From a checkpoint of a small mixture-of-experts model trained on Wikipedia: 8 layers.
Below are experts of layer 3 (counted from 0) of a mixture-of-experts language model. Rows are named router (the router's row for the expert), gate (a neuron's input weights, with its number), up (a neuron's input weights, with its number) and show model dimensions 0-191. Each number is 500 + 25 x the weight over its row's rms, rounded and kept within 0 to 999. Numbers have three digits each.
Before each expert's rows: a language model's description of what the expert responds to; "gets" lists some tokens that make up at least twice as much of what it gets as of all text. This comes from a sample of Wikipedia text that the model never trained on. Tokens count by the router's weight.

# expert 45
What it handles: Colons after labels in infobox lists, such as Lead:, Class:, Historic seat:, plus table pipes, dashes and slashes.
gets: ":", " |", " –", " -", " /", "="
router:492524496502518521550510484521472489497478476508523452498507556480536502468481498478494516524517489533505518513485472451476519503466474478518538493482482526549519506523530525412486456506477510504499528508479466475504470468490513544474488466508534477501523490515494517510523468502474473500474495499533479463489484479496509522485493447496519517498490483484475470488469487524472507490509482468489482527470449492498455472470503517495485545492447493505496520498512546489464483504533474526486501455493458470527511523529473500516526483489517499495465465554518486463502540558458475509
gate3:468501571525506487496499531470543486524498450492543522538463465483495517498444512529479506487481453493539507501463475485511519505517541505519527493491499502498523520506501480492473474471480498508516487491501474498520496534497493487513515482505532453510517458531517528459539497474505525523495464510493525516534495484515503525486520559528511498510505454510528463467484461503497507497456500524508503465491497516484543490488483532461503539506513524492507500491492537510487485516439492525485452487540489555509518559525493490496501482456536508453536542565515479526525520505477504490
up3:466509525473517501479488515454506487552530473518481532470492473500464516504487492469509495482513441512510463497512516504483501509487530475495511488517495455498473503521526462452457484487487514538557499501478474502537502472504537498514504451493548469512535440538506473527512529507470500490504481537487509510526526484486480583500490502519490508501502449511509478491545519520468493508475507507510478465464484516508534480502485513455491528473479467477566500497526516500487526535491473493547485495516503480518474477501507499492466509481514524461557517511492562507532506455509497497
gate4:522546468494468522501504492546487477462434554501525497452523456482507494498468481526495493506483508464457450503521529508460486520495529526507519477481531516541523521489487474510463516501501493506495463509513488490519474508481496507504430498504524523531503495485466545506506531516507498463456485511542530486437485496517487480515472451464510556517493521492490511526486507469543540496477527493485504506450462487468455510522510496489513532461471524489470520486480542465456499554472497502494494497482506514535455496476495516493500494496506517515478487512463531495527516491491522481
up4:446492474471475555463489488513518527512560511519487470454474524513482497538535500508451502480557521529465546514577489493497506518477511506524519474491486517481500526506481508482557522502477524463537505500483500494476491529498486474480522452491452515488467500520461510496524530478507542479496476473555458482482459481512497552504491478512526488488513522506468517485491487480502502514509501494480497512512490517484532494511500485489532522505505501485508554505532477477492462558488487479501470502482489505517488489455499525511493501500436456493488486499478542468531507542473528528
gate5:499523504480470493529493506488540535503482467475506484528466499528512528489484519514520531503495488517523503482533499520481492481516490440566512491455514503531507495546500498511508525467501510494506497488457477525485480494493491483523464482532538499530518503522501488492503510528445490471408450531490502529494516513505488526480498485493462520485509481528476453520535503551496506512510508529519510540486492452524473536529458497459519520538478549490505524493505525488494492502441480521463527508506519516471469474500505505469566496464491562485517505542480511487519500513523514536
up5:478522469495489493542532476499533506467513456500498494500514510491516522468494554454531485492508505506510503522522524512482501502539541483484502478497507509512504510533511468502492447494484502455473497454465496488508488485546488502542468496508510486475473547505524502524539510469501520492459494528501473540505504491525499505488498519466525543502509525523528497436479528519568504548484467518507502487470499446532500479527460508475552483524487509425498544493510504511552496493462468487513541491502486511478530501523470502534541498478517514456502497493472525473556491507503530505
gate6:508515520525505500532518523517500526505447501530503434481524504506490500501486506503473513499521469537508506543504488510475550473550521523550503472530543477520492492470488497456477488529483462529488462510541517531488460460511503500498465466500464478467498483507477482503519472469461509506502459493484518476500473489473450495471498538471506539496525499456472501486553514498496516545463453459533460512488503483510520439495552511508501534519479518528520491486476485507508497512476479506488549487532490500524495510519457481506494513514497503537504507456449512529497554535498498484
up6:511514522468508456518494517529530486486504491505528477498495529556506520508470501525432520458489449508502484454484528496482512454504521461480500498524525485499499534488548485499468470484500508464497488499500517465501463519462519483453465530509470478501521489463495511483523497519523500494464470486486463469502491498503504473510488481490525448474487462480515513513488505492502483543486476509485505538509490487521461481510467536541530511521499503515502486521527517477517532466479518447490491494517492532479484488482492610440518530506486471498471512487546495467503528446518500500
gate7:528517516533499523507517503426516484531454466526573493505501498453502477479488485453476471532541512499534502516481465474516480497524521526512485512467513512535514484528516509522515492530517465567520490491478509547504507499511537474542465479498470466487510483494493523538515474500466492483524478529560505489470483487469534511492483495476514548520502504497487524437524525506508506505511538502531494492523512480488492520495518515512487500479480454468495497502523493511488482536516513507512505526518505502539502550506485489504493462501531525467446473522478454495514466539430514519
up7:494513560464452508492497513479495505519491507507506528491496477530476540468491528489500502501477509508486541466463505506532519519510502473517504511521478491507569479497527473579481494520537471489499491518537494488525514491479510547464504526547479497501538518487500454462509537457476503501512497535471517495561476511465514488501507483526469520532510506489524500506497476482526517522493509492477490472502508481540528502516507511453518485508492520509484462544518527521502521473533454569485515518521511477496483485485512528496506517468495454557514540497528439511492516474448532533

# expert 22
What it handles: Field labels and table syntax in infoboxes and lists, such as Predecessor, Coordinates, Genus, Species, Postcode, and |---|---| separator rows.
gets: "or", "A", " A", "er", " N", "T"
router:514515516477527509533473465547539515521482510511517494503524556469504515473494534462487505538495508517513486473500486489447532517493499483507522513492468501525519542492499478450434482500482553504520510497506461438498481469468496500496470491510516454469518491504463491463467487519510489524497541536511525477526501509500519530491478473473543471506494458518481490481502504523472502490526496489502445515459484503504517498447546509521491553463472491478454510483524506487489449540462518513526503476531471507561499484507507514554512527514523508461495495524511508478534525499507476488
gate3:499512477509499532519480472461547537497460492466471512493492516499474515500461551487510511518496450499500549483490519529525511509535491475469505511516491512454487549520493472532525485462496489492519554504498507528466510487459501491500511505509523506515533488511480505481520479543517490546485551521521441507499514573549498500550458471519533522541463511486479518488492483534498475497471513483530477507461461474474504501468490503500501518491478454538468487505532503514487486520529488541498509520485516481498481462502471485531515482416507497501517524508469513516491474452489505496
up3:519515498464490540519506463521495494495490527497455521496527528472520462516498518494502505513492512511492541464513526519512494454491520496477512539513502460461519469484491497525509498516473527469523509524469514501530491448508573488502528528525478527490523513515483514539519504499559544514450493490482470536491520512531544513486463469450508492516531509490496528513461484469455460497480518493546488484489493527523480492482551492517454500544519521503507468511501514481494439533470547450470505538477505520494506549472454475503487493519528540492520486503502501507489487454501505489
gate4:482504508507496493524550521495505494510477556501472543498547510493523453479440517501466520563448519492516503493507460525523518537468481519515475513532473534509512513517491499467476504493555483564511471498488504474450491473500452516487489477492482515473508473499493452504489459495543510504494499499506533449439496529508514517493524489485525509478506498506440438505506477522503521488505511501510483507468461499494506533516532476485492479513503511499514475494448503478513470476501505484505494476502459502532520477503500511496548458514468486458476494490464499446494499506548456497
up4:502462483473527518468476497474495488474514524454488522521475481479512465503526528486550484474472485534521485470537530518505543494493541508496486474510529502512556500505536466510507491505482518505519501526478483509539514514500563449524527520472514543510537517532468522528484505546518455495495492531446499535509521513497536551464504482539455505545506448513487482528473494484465514526498534480512504529514557517537447519475500483540525499500522508487504492524494524486460545490524481516501502532525513462496462477512501507502504469514503546531486529520519490497492496513480485507
gate5:493495508486540491482469501471541527496504508537522491503524488535516502500478516522486540509546481509521476507520471510450520489505513494498489545549511517517468544539487518462505457441484544512498479464498475507480526470475474461531473492485438510503510485496503465518498493515508497470455457510473461487467532508499522515516497516491533506494538486519518539509540517516496466518524523528504480547477511504492535502472484511490483514488522495436466482479458485496484466493430523472530500473483462485510476494504462514542493515502530497477489503536525477467548535497488546482
up5:493545530514500451517453514486484442520517528506503512540573468523496534487486456511494486480517512509439513526469488452525493534505538503492445492463536522502515521482473506472528535496470540503501529523487494510514510497508530499528516487500499487487498463490487504484458524524472520478517493513500529519489479504489477502471524470493535490508544473453469541521521472506537527471485507507485542515514527453529518498516505528464521505468531507468508537507519482513486513476474528495542486511507514529507507496539502568496490479504550515506469512514484506453464499487480456479
gate6:496550487485509514501491477498481514559477475501488474531536493458576511478475520493532521497510497516490530510456525565497508488515523509527481505517511451512509515518496515489482505487476505480501484554533475482469497492496499486517505494519494467508498494512488526501447457481483519497425527471486464501524500514500482524501456506503495481448514480426485472476540490498477502537503538514493485507478456479459515508507490528478459522512508458496505507487470505429521457494426509502527537487513511501474520516531482464488523533536521492509483480508497519470495512484510485477
up6:519492451515483491472544504456506488516520517544473516509502482524514509499503548505490519452464503478489498494499433481481504511508472548516463477461480542478475473539516513450544479524486493497500491477502519529470492490519452517493483503520464462515512503499510483498499497512502466519530479467475468508519566532467493529546524507463486470506525478513504491523496520522542497490494438500477513468508467532518499485488498502500486521491500459510500456497533497525505520519522551471499510512549526516558542513511458517455509494510516508542484463483495482469462532516500493463
gate7:471516555513458561525489509530539512543479504549491500493507494541485535453536463463423458506481478480527458475521459473494529506515519491515507525506484517503521530524495466499457507521456509521544493503497495463473493500487535481497471489542494485473497483459505488461529501521522492504485530529526521459499482495470506507537514528517521495478508518467481509497486508475491529481458539501494492477514512465514568474485548496507497547456536497474447531505482506490505470512511537491479493507491500493457512491505487461471513501543479478496468504507493506502494534486490513488
up7:467462522458499548541507487516503493548503485542498499508457482531459511471496503517459551549509506531503514496517499487448500458565499485507544520490488513483558502495502499524502492496514549473499469501529507497503499507490518451512491523525489499477516504516493503461505539540520498535496529525550528527456516501490472434500514563512470499492478561489510480440524483505504508515487520482512487501495515500526480447484543489495477503476522469516518529481487513514523456489535504515486492484522503475524491478536521530459519506515504485485474511517502514514553542496488488487

# expert 44
What it handles: Closing parentheses, quotes, braces, degree signs, and line breaks ending table rows or list items, such as (story), 1994), °S.
gets: ")", "\"", "ol", " an", "%", " |"
router:488502528498556528526480507513498532476449500508501501542557518481543491481530515500483484526519498489522491499540457458473512527499484482527510522476508526546523513541529481459491480517480489497484526494484509462512474491452478480481535487511539435473546518493480529446461493528484502501505486492512516508469504536503527539533551516471513518495480456501481497494455451505488498501491475507478494530484497512552506517519531532520509507490509513475467511528501541485467501510481514529471516526502469487509507539490547516514533491492509513503527434530524537468504490555491491490
gate1:516480516451566488492506516460517466474533502511552486480481520487489487482500523456548516487511518494525479511511506457463501532540522515486511499553507522521549495512529486530507483479495524504471500506496518495514487434482465516508549494498484483516525506489469491534535473485489490489473548506480510509507534555555529474516482534492443519521513512493476513524467492477466524509492483516518547447444524479490509495500506495515528522478532499480465499497482495490488523501449475504465501503495474521516488508482512556517490480528495456516512447500506547493489513495449486517
up1:464467494498468497523518493515494495481493486532535475485478533477552491484491498498520543540434516509525541497489461499551494514504467516517502466485516506494485510499510491497531524488512464514489448480479499515548510479486509484520521474493468477487481484500512510524512503483509465506492446542490461493495489501462461551503475528562476493516483531503476472534544494541477461524481479536504506476513495511465501520511500489530494473495491535469520506538485439503489523512537505489477446516490503488537469532483459484529465481483421506467501527512484532473496530517517514521
gate2:502542495496462481485501486493515497525484501525508528508497490465520445514505528482470475535502494540422516524501517492485515471463459533498537492476501496499516498507483518512524483481496473492466493488476492475504533476476467525480507472498517523479481527530470526506478502522514474502482502494500505510492477527522496457513499472476521488528517497458526489468477476494516490474501497519487491457572483507511506501533535446513467466513536539468500509529510566482492494433476535432485518493509554472515550532490472486516521524487508494500506494519485571469530531521483517485
up2:548474524466491498496555472484514506447501534555472491528561460499497501523475528495514557488493525483471470497506515521480512514526478483552477517527505484516518479523470488543544497543491503512507496496529485494485514501517516484480494491496511494508513493505490509510525457483494491496485524485507493498495537493518517493517515503451511505507504516526454522507522515471504481514524548499485423491428519451513491516519474491477443492492515459494522510498499499529524496482515505483528512503490484513505532497511549474471510476519533488539453489436522449546497483459484475540
gate3:513529586494565523512501539509480512510481490537501488498534511479480494487489511516483461497507508469486499475541479488475547519502532507484516488495471465541501547507555459489555479516513520495484517510515523474514510512477467514473491492461520501523482466466496529475488475504494512513526479456479508471498506494497528515512458455485421474502437511494501518517473508509429508493503473514479535517493441554510490483531496510502519457555548496533499516488493515495518491529469485477499472529538504493512523478504480543501498520512490516527502478489485516516481495504499515500
up3:562450496462521514492471525523528505469518490503503515512512507516531527486530446503515504478500494490519529499485519530463544518473465522517488505462512459479485551500517505493507509476504508503496507524520531490515496505498483489439489457510534518572502513545576517499471510471461498514504495468506493478515484477523533528551509477495481507468490521513486480499481525508446486472435501515444502527499495500500491478458499504449512520482483530528534525452497460489499517467520523489481479511489533495544491510488512525512472480494495450500540495504532529516501482518506482542
gate4:479535506463519479511466503491547487504483499496515522518495492492468476521508502522481536470491457484505532528501501521451496468540496520573463479493523475500470504523509482492522517478492525510523502495488480533526487515474522463470544508501529505508534467473482472514516485518503526469522482493553503446418486522493482484546504495509562500525493525514457492529479517524514491543494500529511524559471515502497504526481526482541529477462474471518479496500511516485487501511469534515485464488512526500500475478532474478467471509457486488511508497520498511459528504568490465466
up4:496504502481487519488497473473497525496484506511520495526501527510526515471518463495492491507519474481517529479497517473537450503526529536509501511486553484470511506525511518508486450502517512498483499506492464477494504549498492517488493477490512507524482477510505515499495515463512551521513473527481468521498490576496520471451519515513486510539513460480475531518476480545480479553498459504493542503478472473444503515512502485452526535499547466515539464503468449490513488506565518531451489483506471514508490486507490519468500577544498540493449506509496496530508492494559496526
gate5:486531476484472496514433466523520481476518493494525512525473498509507453494469518523514474525544474493514476497523469498520499487516450506518524547490498520518491497506521515503490500510515461492511538533515491450547502512495534466546488471479512515457538520533508531505506529508529508509471495526454559514511540482488503523457516476503541486496525481487497518508499458485500483524514493465537516517486536498493446503493513516476451495483559474464498475502513538528526514464487545526497539461510512509507481518470507493478447487492470495531465444472478476465521534519509484486
up5:506502453515487492492455526514478499501508497518503525479495473486535426521517459511524533489513500484489458459503463500505475553490472507459543496501530521515513486500494531534468501534487474500510510505487440480493460526537528539514507494504525536492471492514514518518460523463528462530527499508494537531500509513497506485461479521461520510489501523553517487520518492487497494488471471499498493501492471444543495517501486536486469477481556492539481493512525523490448507480495549463499566517503448473490475476475484493481478448495510459507500498484463536496485507538502519496

# expert 17
What it handles: Single consonant letters opening a split word or name, such as b in fanbase and sandbox, P in Pimpernel, p in packaging.
gets: " B", " P", "b", " s", " b", " p"
router:499528519470532506536487484529492508485510501529508460531525538485489513498517499469499486520501519495513487546520478495479490476508494482479523534488453501538514537521531491436435491502458488521513487526484481473544454494466522479525506496479516489477490512498491485468493484445524505509519540534528483486524495518455539511523542496483474495496490479484447452467455503531481500488485461474483476510467458493515505509456534523524472516499462561492468504524500524493493520510481490514518537481523482495543480537512542513524545474457504507500452506535513534468494464503507504493
gate5:474504479533486518518506457517499484435511491477522479517488494521517541518519545511503536476498497501489467507443503498491493447475532510503510524494470493488486497500524481465473486504474461499448519541495471465512483530509469541554477488477506513487499468549506488481496481497498520531481475546537510505527507508476502507466481524507476503518561480514489537520492449492500499519461504489553470513516470489502537488475453484544503459513535501510498506498566539536504493549507486518527481515469468464514485476499473512495518506490503485527517504497505497496413516525500467518
up5:517495461467484499495496517500510425477473532468529511480506534462491478488533477484491500496535513467486534508535487546496479483512459495520471473508473451502448496521485486506484507526525512484435520509536507482531493496551500485535484520492540484526496495565473482522457498504541454499497497473500488467478543475483526478505471538480498504501483517499515553456492471475503482478480507532439503487501447511518478518552498498523462552517517520459472508510471525472512516511499499488486484482468499527504512515555500488525495515486493524518488511494455464527491480506497517487
gate6:542537445481491502479528500517488533500514500519523521506462490468509465527502515472510496490495517485500493528527445453500505496496471496498482511483464535519496515535510478486477490503484584492491517479530472533502486496515483499530538493454470477461485486491463526442515492557496477478483470475487485497536474476434480513492490503458505502481550487450493504521483520530495468462531503518483523530479487491490512523544519518496543517525516513492522512502507499517517502488533497521466488465470455505516509480531510529517536484516577516487484477470502536527529489543508525517
up6:480480554517497502495485496512515506476517509452473459503539506540500525496525552494531473513540512484496499534496488487484516520510541471545539502516532492452533494494533509473533468509478497490477497538501544490481493495484502493508538507483496550534497495499508482520455526492472464485482513494501498487503501506491500471439465516492458490463445511528507545502519510529492495506503495461474517505508541544520477471528517480480492478444490502496511495463482520606522528516450514474509521495487519504502479490508450491520508512502487439519467498518494503493508513472490447503
gate7:471531514480518505472492493470496548511511513463518503521481479473487507450487509528522484532528505494511518491518461498474475568518505527502516518483498525485493507513491519487439481476516476495484514479491403538507475508522502457535516512465496507514502463503495484507512488466527480515461530535503486484531499555505522483515459516538466464492491527517443517472475522518465489503530544512492556509517477497505492502490521570461531488476472482498481493497544532485486475524498518519503515544503503502495486493507513477491534533546539496502480534491543514474473495528498497454
up7:536492505494516491500529483490498513514522507495512481483482494474487527528495532513484523514488492507514476467504484520490492498477533558480508497514557513543494519462484467502469486482539482507550478504497476477530490557499518524522489490542490516477524563473463516492508498462494519541492541473435510485504465482474516536500497507531561502485486529479533511498491501492478497521480471512523496463529529488532543491532496524542518501476493531546485424461509463492514479467442521495518494485543480494498508519500511498461474477526492491494471487496539501498452509438482471506
gate8:467491478534512521471517508534531444470498499513477450556514483490475496533490505469534537487490506576510522511482504535512490491510533506487526517486490547515508498456513523482534525540516489507503485523488513521478543496474504480541492470451512520496525508489513501471501502492509521507485501517492499480510475457550505502507509518489478441528509477516478501491501450540512457509518481470514514462479538515476544475483487481552488497522471526530515454505520489492481524477487497579471514500498473482529524499500482551470535520510540526548506509477506513457464509513502500521
up8:512491484463500541503522539468497469497480498428509543561449547488470485505488515480529540507488518505465532479517456502524515540479507534515516465476500529540547512522538502493517517512484515503526506512467515512495493467532515493498515476480472462510491523485482526496506539508517517489484503429519451546469526507498481517502524515483491456480494531506490553425534512481476502498487486537459510490502512513509533485514522524533483540499528539530511528492466482507463480543481506497489518506490479538506508488501503496483540518496486473468505538533493488482542494523515499511
gate9:498499503502463501557487507521506477501476478518541520497523494507471524476463511495510494497490492492495500524522485524507527477497489461508529550497509489515500480486495505503500444509481531478433510517508461499522525469431519481537538489478473501465503530490496498466504501501512564459493503522452476453500519480509523521505511530531516550494488492533469438494498502511460501552528493503492486528455528512487494501519495520462476495488492568497525461522499484468501530501535511496560529490497495501506494512488501500524531512531501499482512538544510497496569429505515530503
up9:481489524485522492474512529467479465466510551537493563481516509491490533476523502499498519474522510503507521503519464558497490447494506535464487512486517481520475519527523449508498486497515517459473485526514467504508520446523507532512487491511487502473518484500534519512448472520483516509475510488473478483544542531520448540520489551498496492503475515542490510518488513510516505577498527502531492513451516452554481523503557500505494498467501501558477508472511489503546535485508509490534506541492500481521491515479491462497488500500511494524495475503556458502488521489501459494

# expert 23
What it handles: Lone first letters at the start of a word, mostly capitals after a space, e.g. R in Roller, F in Fresnel, H in HUN.
gets: " F", " R", " G", " H", "r", " f"
router:471491518492484501527468472550480490506494516491519442485502532489506493481537511490473503536506496511504457459507480453462543505466449477506528531503469545541489548504491477471455470519482495474523484497499482503513469458465507534516491517519528472461540529501444494494501516509485502496462509449528447484541501523493500506516458509490525518506495474545496509491476477523506488482522485481447477505484493498521508479485482510518448516480497505495463550496538485473484453499502494531546488485511461479541520501539523530534513505461539492498500513541494525481491464516528485504
gate3:499538505429475517501483492558481494447497485469507492477479512525443511481509466502430527513489505519512517496540509504471545480499466465450514500470494513505524496516517493505482523490497540510499464518510449550527454489515529509477466492527495499493519516523503507494449471469509466460528457514533508539492500484468507503515494462517529484425522523507455514491506470479505562483511528486521508523503525503515474502447470522503480527484452483490460539497519511531503529462502468480482514489518509492477486500518515492497496467475519478488501500502525482493488480521534480490
up3:512467513467510527468496448559497512488513455493515512510483515504500470481516480557480520455495499470518527507498525500487488484486447500528542502516486540487528508479516505494498488469491531502507488517506465488523493480525538540524478492465506512478485506477542451516463512514475530459497474490524491537481472485494485503522458461471516485449512486485458521457499490464515453462490506501545511485522498551540535520510509525490509548489476521544499490471524458494471518519515515474465448477545493551519510529478512499490484427530491475479500508481490497497512520506495506492
gate4:464510519461514492501479473462465471472549486549496515522499480487519497489504526495519544508508506534545511460519486490507492507482486484435520536479517508530512493472490475508440517520480491545518478475551506489508538453466486581504513465495461483486519511481477517496489520475522524489499465495497491526516468505538528498497486461538529494518550511518509462552481482475486513472520473521542489539469529500528507486545498509500490497458499501505457453520475526494532520498498463522532479506471506484542514486489506486538502472509488486473489523526515549499521480496485486472
up4:549493483533468511495501461517489503478529488490472483474466485532492495528467510554527516509501485525508555508471486518490457471431553474510505484446522434468519475545503512538506464484517521500499479488494491484489487469518472514485519487483474493497533489462541495500504530511446484526495510522540487501500479494494491486501511505518470489513517477484497549514526502533458497508527499502467486492491477478502472496468500433505481492512472475538525501471479506510482499528435473531502510565540489501483475519516467469471526482508533519506512488483525557493488495540487516518
gate5:451480531512461517495488468497467456505502482498478482531489503508458523467488496487444538523476507523474533496497531544487504517533501484533536535482490551508516470499486506446473508495461539460455484495497490537501447492494461538526459499477490502506509545516493500506523492496483518468490541518503479554518498469501494498529451501454506477478500498501460477507496501525536508510532492454505442504487506496497490518492491505505494483467543541474485483489455458483512474521497494510491486485476488472541473505473547513517527490456538459504505484520524486529514478553514471503
up5:509488525494523472458537517496496530554468502517489518507502504506524475481480466530496493501467461459479460486513490518509484525503492459516540502528523502544490504469464503482502527529475445548458541502526507454493495519529547497519493521494539544480506455494505495519519553521471501513458492502500492516490482495468490510486485515494519471492465520446545527513534489502493496469484522496505523522486478470515513451514517524525512499473476504521496471549472467514461439490493513524459489472483511494504531513444504501522485501502494456544535463496536491482518517487472490445
gate6:471560488485491489527531495502481511506504477484492442493463497560506478512526535433488516511535496510495459465514515493488510481506491467520495491497496501546499495480492492520521473516495499526498470553479497523506466532511484505521526499557506481510512475513552471488471481551460503526523487406506500462516482482495456516538495491500494512490494527510506485496492494543467486538487463529483487543507479493535493484467531500487501505530478535453526557531470512520508543468508494478534449532508507508497479512464503485505474510511519509481454473516499461469496505509486487511
up6:517514508509539535510482499464442494514540501505498535529541541487498519502501486512514477531526474557506486479543454506490507488514497543435504501543481541509504509510464514513497510469505506499533524503512470497548508538493485504517522446452484525484498502496530486453505539492514487422519461542433511493448474495489515503489491487531525474529488541500515495494495463460512484481482498547489518510504514474504511457495499432473499529510485500477545520488516494505475523506507476546492479514475499508481491494477445502477480497493518484522513522500475513523478490492508522460
gate7:475483507482528511502489537542457490516525504512530520490543488482499573492505492509489490518525463498506493507444512429467520529500548482499523518516482520519464541467527518516467462538515478504486492498506486544498482512468498544542460530511528520495496534498492509464511545501502502502490487539500517487501498508497495484469472496491489471451483463499513482475515495490558470488472516464451570514525499504495496498497532497488538516513496519493507506584534508519482486479508534541500496523520512499541553495527546493500489482488526530506485492514495505478508478477468474539
up7:484575489497508491466550482524465500482489499513504444512520504500528506486540519524498496509522493544519478544508497486506526490554464524493455507510486492515485468506545519568476456497511476468535499465443503500527527484536447520472475526442494498510505478549458506471481535449517515505512483495514470484480485479512497508478501542517523504512501492535496489498514525493502504480509479486505488503492530534492539539525458472503487479521495497490486503499501511461542476513497454468545508487450493481513506485476507524495528516497449453497493499535533506477484469479496459489

# expert 28
What it handles: First pieces of capitalized names and words, like Al, Mar, E, S, Co, plus == markers opening section headings.
gets: " S", "==", " E", " I", " Al", " O"
router:491492551494516518489485491545493499502489518507522477498530525480502494489478526515481506538528493464501524492484460452440529497476482505503555503457446504510490534495506508493497473511456530496532504484494494483517491489474521548499503442497490462458535493520504519504433486544454507521502505503509518432469483515456499486505498490505503548513504443511516472480468476523469475478509515463511477493446462476538514516450529521501461520465491509479451488536504541511487460530484517522517503491538505484510490512488544519502506494513506497507497471553488502499503475545510483494
gate4:485490512453528496504497517504474466544485456513505517492466485468507500504523490479505495489460516464510520478503462487510497482492488501472524499513495514492496480550497545520498504480494504524487507538524525468506475480510529485536443507469509508500552516478510497516524524527477510504475516450525486460493505471500502531521508468522542476513464466496514503487505448538530501446510490484506497535474497495496548557449482514484548512483540533461462484468475547529479446465509480533481460488494497486513493494450510501527541521472519480455477474531484479536492478548487510479
up4:483498513517526469506494489554463455549514527508443473466473518486462509520520455446538519492465538532498492480485448497517507515513514504507495536494520455485519490540492491503502515484501493520453507456495522494484503492476497523471447494495469542441479513509490521482521515512529488503472502528501481517506496525503518503515487522531506499491511508480551465453499546495507481466518523498512484495481473505520502509428513531521492546487556483538549553500541519512466477448500489518509519503511472438492501535494474499519501492494489503494489505499471522488532464506517499525
gate5:511510522505518488515486477510467488531484488479493479537530491500476485453532496491542476500519465531462536495486536519512488523471499488486511431544487473558518483550515548536499496515487456501461502510514451558504523498516499487506558466470475483479493516479482481473460463504512515527515519525506543481525507463499483509487477497546498527484503467515476522504476510551557477492509519525514453480519479467528542505502509490487512488473488498492523497485463555492520467507462456472530487492497515476483507495546503505495481528506540490488454490494493509478503516548495530488
up5:476517537534518502506510535543486524494513517491476485518542467497470479486499533471509495515447471465467482444475457532514458488541462519504482492506544457462489452533502491491511476516528540483510536523512485495522505486520517518525523518483531458501513533529464520522510485493499521530493520531484485462490460487535525484492517499492503460486488502528515490490470481506514481506546509470466545471522560484535497505450502459512504524524532451490502499477527499541524530529490501505526509542516525485465495510518549505464500469458471520525524485476522528519489479471508483507
gate6:493526495529504497512470539539505464501451503502569493505510551488541471466546506513472495534488493492564505495472485505514574483473472520512479506508495474507518473493527510485495457520496497518529505495461506492550477481510481525521484482503493499500478493509509536538476504523438495535482458524482503460518490504529465470560513513519465513518521505501490509502560514504477479494479488476492526510465489510530476508458510477504535511524485467489513478481477510456494542508489472510501529507534455530517479545478506460550485514492485509517484486497499441487486506518549479517
up6:500530537506524496458512535484523522449536466514510532472513483493501517499515487492505529490489520509523490494495524556476540481494511503458464480509516468496515493530510506489521458494548494497469503506536493553475527461522466514512532487523525453486506536506501536517477493465493473526546479538472497540502523495544488479513484486473510501553505522498556519520482512530520480467493484539522540471523468482499445512515529554474514511527437500547500499491508502519486569511429481546498508482472496492502495518510490471507491496479527486500490491524475507498490489516504472523
gate7:481538509486509489497515508521516501522510555502497490444443541525518442522536445518517477515505483515508498479559503478507510513535463475528466474507505480543501496469529557520543520467476506497471494479496476503498518534535478467520492517533505482520489493473493516487494463485494480447493486517505494469530522515533501497518529456485576486472501528498495498488496480504504482540511501476468525517462463526475505521478491474516505520483483466486463512505523498508494460529497522520497503492526491514507486502479508495509478433507480470493519536532513545502541465506491467427
up7:500496553508436525487503499507520525484507498542498503476471485488499474482486514463491518489507513494489511492460490519479465495534506476490474465519500506467507508492473532470500471490484504507490496472491474501531532508557481502577520484497471522470575492504516517486490471521500510516450532491519498469505501515503467493446478526501513492498508481519460480493493507478558480485491514488492522494453499495498518509478515486471537558472521467504552488494526458527449491507442474515521477486490496487475508532570491482468494496498515493540523532520472478573510505478478463506
gate8:530562497521494518555529511495538496480487472487469471487448519470516477519508492501445515516522483470511506538529553500531500520478494464517480531516517485530508500535498468492508471533480469509499496478489526522546575538509535533491535466504496482509562503475483519466485510465483527467496518506492501498475499522537492470455479496508472541490488496456521526458513458473486478506478517548511534520527524456499493436491570501480492479527502494501509475484498502503500480524496511512472496473485493480464518509514522486503515510503505496507516502501469431501502517521473489482
up8:478531466524471451533478515469509480522501531469485513504465524504480520492491478511481509474458543531469520473472496538464511499531492490486504508486496504465503437564510508482512554486542523493492525544505461474512464520524494491492498466469463511507503517502510486492507501530529528523522521501485502510511493508476445458533478541465510483474481477486516478487483464497504500501504534489460494513484506503497522499464500484518467547510536477516458488502472532473480505546559514531492494476499450497465487488493480515522463518481498472460482521505511472464501452572473515493